config.toml
n_layer = 8
d_model = 192
n_experts = 64
experts_per_token = 4
d_expert = 96
d_shared_expert = 0
activation = "tanh_gelu"
moe_layers = [0, 1, 2, 3, 4, 5, 6, 7]
router_score = "softmax"
normalize_top_k = true
routed_scale = 2.0
balance_loss = 0.0113
balance_bias = false
init_std_router = 0.0399
lr_router = 0.000738
n_head = 2
n_kv_head = 2
head_dim = 96
vocab_size = 8192
norm = "rmsnorm"
norm_place = "pre"
norm_eps = 1e-06
positions = "rope"
rope_base = 500000.0
rope_fraction = 0.5
qk_norm = true
attn_scale = 0.102
tie_embeddings = false
parallel_block = true
init = "uniform"
init_std_qkv = 0.0426
init_std_o = 0.0426
init_std_up = 0.0426
init_std_down = 0.0
optimizer = "ademamix"
lr = 0.000871
beta1 = 0.9
weight_decay = 0.34
lr_head = 0.00748
warmup_steps = 289
schedule = "wsd"
decay_fraction = 0.801
decay_shape = "linear"
final_lr_fraction = 0.0
batch_tokens = 65536
seq_len = 256
doc_mask = true
z_loss = 0.0001
train_tokens = 263900000
steps = 4027
dataset = "wikipedia_en"
Below are experts of layer 4 (counted from 0) of a mixture-of-experts language model. Rows are named router (the router's row for the expert), up (a neuron's input weights, with its number) and show model dimensions 0-191. Each number is 500 + 50 x the weight over its row's rms, rounded and kept within 0 to 999. Numbers have three digits each.
After each expert's rows: "comes after" lists some tokens at least twice as common just before its tokens as in all text; "mostly gets" lists some tokens that are sent to it at least half of the time. This comes from a sample of Wikipedia text that the model never trained on. Tokens count by the router's weight.

# expert 52
router:461512554606460432477425437501532422469510575407544497505506504524453477492480488427588532476493427514462460502538473446441538521557403419494582510527460500522475532476492518531480493502546507591489525511593555528556595401519547464573516605553503473481481521583467559406520505490485434460584500499498576575489468527547505475542581527515466527511524594516500436396506548510460457536455519522421507558467619378565397506544491438541557477402549539558550515498456435453480481479402393532534444379547479498494481428436457420575475517505551476462532444541454429539548514528489484483
up2:452457568519437433548518550488486512511503479562488474477465486487492491484449528462569478502450389544504422472537423471434461515507494536457539483471493470566513471435500540592587567548440492500417587580413535542416416441530474501558514459531512487520518473495511427423505457470528561653487541538449471443496473406589549475632412464403477487525551523551528425479534535360521520607500531455517539476533430491421563502417578508458539594527504488416431450464564553467483455509525456495532506389500537494486511533446529532472461549510488524575530508467593520634561521494508489490
comes after: " was", " he", " to", " and", " who", " were"
mostly gets: " made", " released", " played", " began", " took", " based"

# expert 60
router:511505559478546452502530458550438558496508460506439528592467489507612491534551520457540494519482517471502461621463555531587448581444490527530474563438576482467503509532511525569573504421417512544465406523458552463445503553544551593454530460519598487436426471542543536469499441563504560456441553453503465438576485556534422484542474514458439489567612477526439626574533511472548435583496628477504559527493539545492542563496428481526485483449459489488494466448443524588503528526492490410461518547491566494578531590528562576447511525404450489491593454486488567447409453514585569530
up2:476424559529411513458548507481420573522525505524527460561509454532533462566561498485508514519499585470587550551441439508631480492474492471522529528457446533481465528441497545429478419569488496487494551504537525454506419559474458509543447561510476597479516455493422465585516544571421460581498575435495524402427451507615441454521449392527446536454537430409491502404596453515384555529562480501476568570489507622414478466430542530568540497482534448584430464495559555529490545435525479405450532476538492508505505440458528540573544564482419473451509511486484507499528524402470456465
comes after: "-", " (", " J", "\n\n", " \"", " D"
mostly gets: " New", "It", " William", " Mc", " Michael", " Fin"

# expert 22
router:530538535563547522494569458482556559462444464429481519499505447490416510453536508488591540546527509527413482436482499469388559536494452492493537444481429481411467615504545450467523490565632521420455521509506457537573537453604448619482566505513458519481502461434525544466452467582469513564524547507441537441477479501458493395586568545542545525568548547478544476468531550497510522500449539523436484516446524557415465436590527414503456521518451548555554464503480495455433545409467493583510483505563600535464427442514418515553419466480487496458459587472516533546548496568447386380
up7:475389496562477441482404458504487418557522407466482480487410494513500509519517548530484503414492550498513555563543595489474456511565358547604469538545520519497541483448541529493501419509426534546486475480526507470548503447437528467416492393545430532525490564507515430412514433483486478550479491443560466492514496447465504575532446502607537516562582486546443506559416539445416496419495572504497530486519474491494388494510438495452516473494521423528573502427574486461464448474535559568485421421528536360476590558599562443500494436528466513576525474451419476419530489558554446534
comes after: " to", "s", "ed", " not", "ing", "d"
mostly gets: " and", " or", " but", " so", " through", " if"

# expert 50
router:475459543494450556536567515491469559449583554421569474574416518517385468411578556445563619513447500496527545455437452446436544625482395494445428435473515523552499564527474505486485518477490457496486502450560561569487449582504472521589469452450496463464437492580557520525541492494435478421429501569514588467474505566477533551493569431416495552538500558438442438438506453441454475454429461466472483592502580492511487531568522488526476524398468479469518545536504501466453486446511483538582619447536569469448453481557543445552546468498484446416449545544463410466565430544520469525
up5:499403375550532483506545455549446543464517517518506575479477497503570508478488439499492549527647496439458429521442537485434561558589489475544577433522506516401505515466515492520513511468451466552532579512485552459469573548459530456577469548515420523438456495533505553463496521421542523457437608560572558445435458481573594350500451535568464525503415461456503496561464443521383525403441478490435564578452541498485486492442543578444468497504502529471494518445566518507510425511431503556511491472442556533471516461429404468507411478560522577514491578400520506508522598460467481539
comes after: ".", ",", " and", " to", " which", "\n\n"
mostly gets: " has", " over", " res", " had", " about", " there"

# expert 37
router:498413533548410518544486590491526541445446518459463478576487451538527464458443528593472557548438515558492421535523531533484478520503511586470508411442516485511496446506482405483517470425467502486536534540571574510524477544393395617480476548440475483515489471508373532492600448412523573440566507521574458512517496574463555494479561566509491554497419421430523532505527433541589455457406520453525528506514413510421551447606539517498565586430450558475538540509530502500526601450482536557411576580538583510530478498489464558458516537491537422531526571537509538426531466516498541411
up3:469514527576516597513414476488468542461498468535390493487447471546521509536524488484425557516559461454480449459472414539578398581511501508595444513414517539514529561517498505532413576525543567426450463573514548358537548505502441529489484462536598503588409441509516459447534464515539552469499475469430540440487469462521439431485458517511440556471509419426516537524549559518465517598371498481447529475359538489577502432458594537493479450492499548578540470568513411539487463570519547474496502453517427415550507459573426463451386456561522523483481511535525535466481481445466448522
comes after: "-", " the", " \"", " a", " and", ":"
mostly gets: " dis", " cons", " rec", " pre", " Ab", " sc"

# expert 29
router:584480499394505475400474466468498486522422487439457500475494518525508526475424588454430474502495499567558485507476488551561491407561549427546425509462467535534574478457447408504515541521462593465487471507493430420403411546589492465507454413513483505496594459543478433489491543390433567512454590536471534467461438568558562472452631552481457425486568534496450542601554528533580536402420482585500536566403453475469483486558511521513438476496424498530484520461557551557520478435564511446569499551569553476483501521574537517457470451472535555498441448406534460484496459549452453480
up14:512558363573566525476536483417457564483520497509502453506488398428533550515466495488487539485587506459456491529542447469567503560494401444534523529398570456530611485426500467618560463510592528523521534538361581483486475471529436508528484455477547468575523479457522465521493420458534484507556509421486478483548514457489590396500428600451452498502406510448459435514546526488548477459564515582441513438469591476475487474559493414534465531496551364444579475471476543455559586474398544519547468512466513469592528507485528525537504479486468480438493461501509507442480605597508454481
comes after: "  ", "\n", "\n\n", " (", " with", " \""
mostly gets: " a", " an", "A", " another", "An", " any"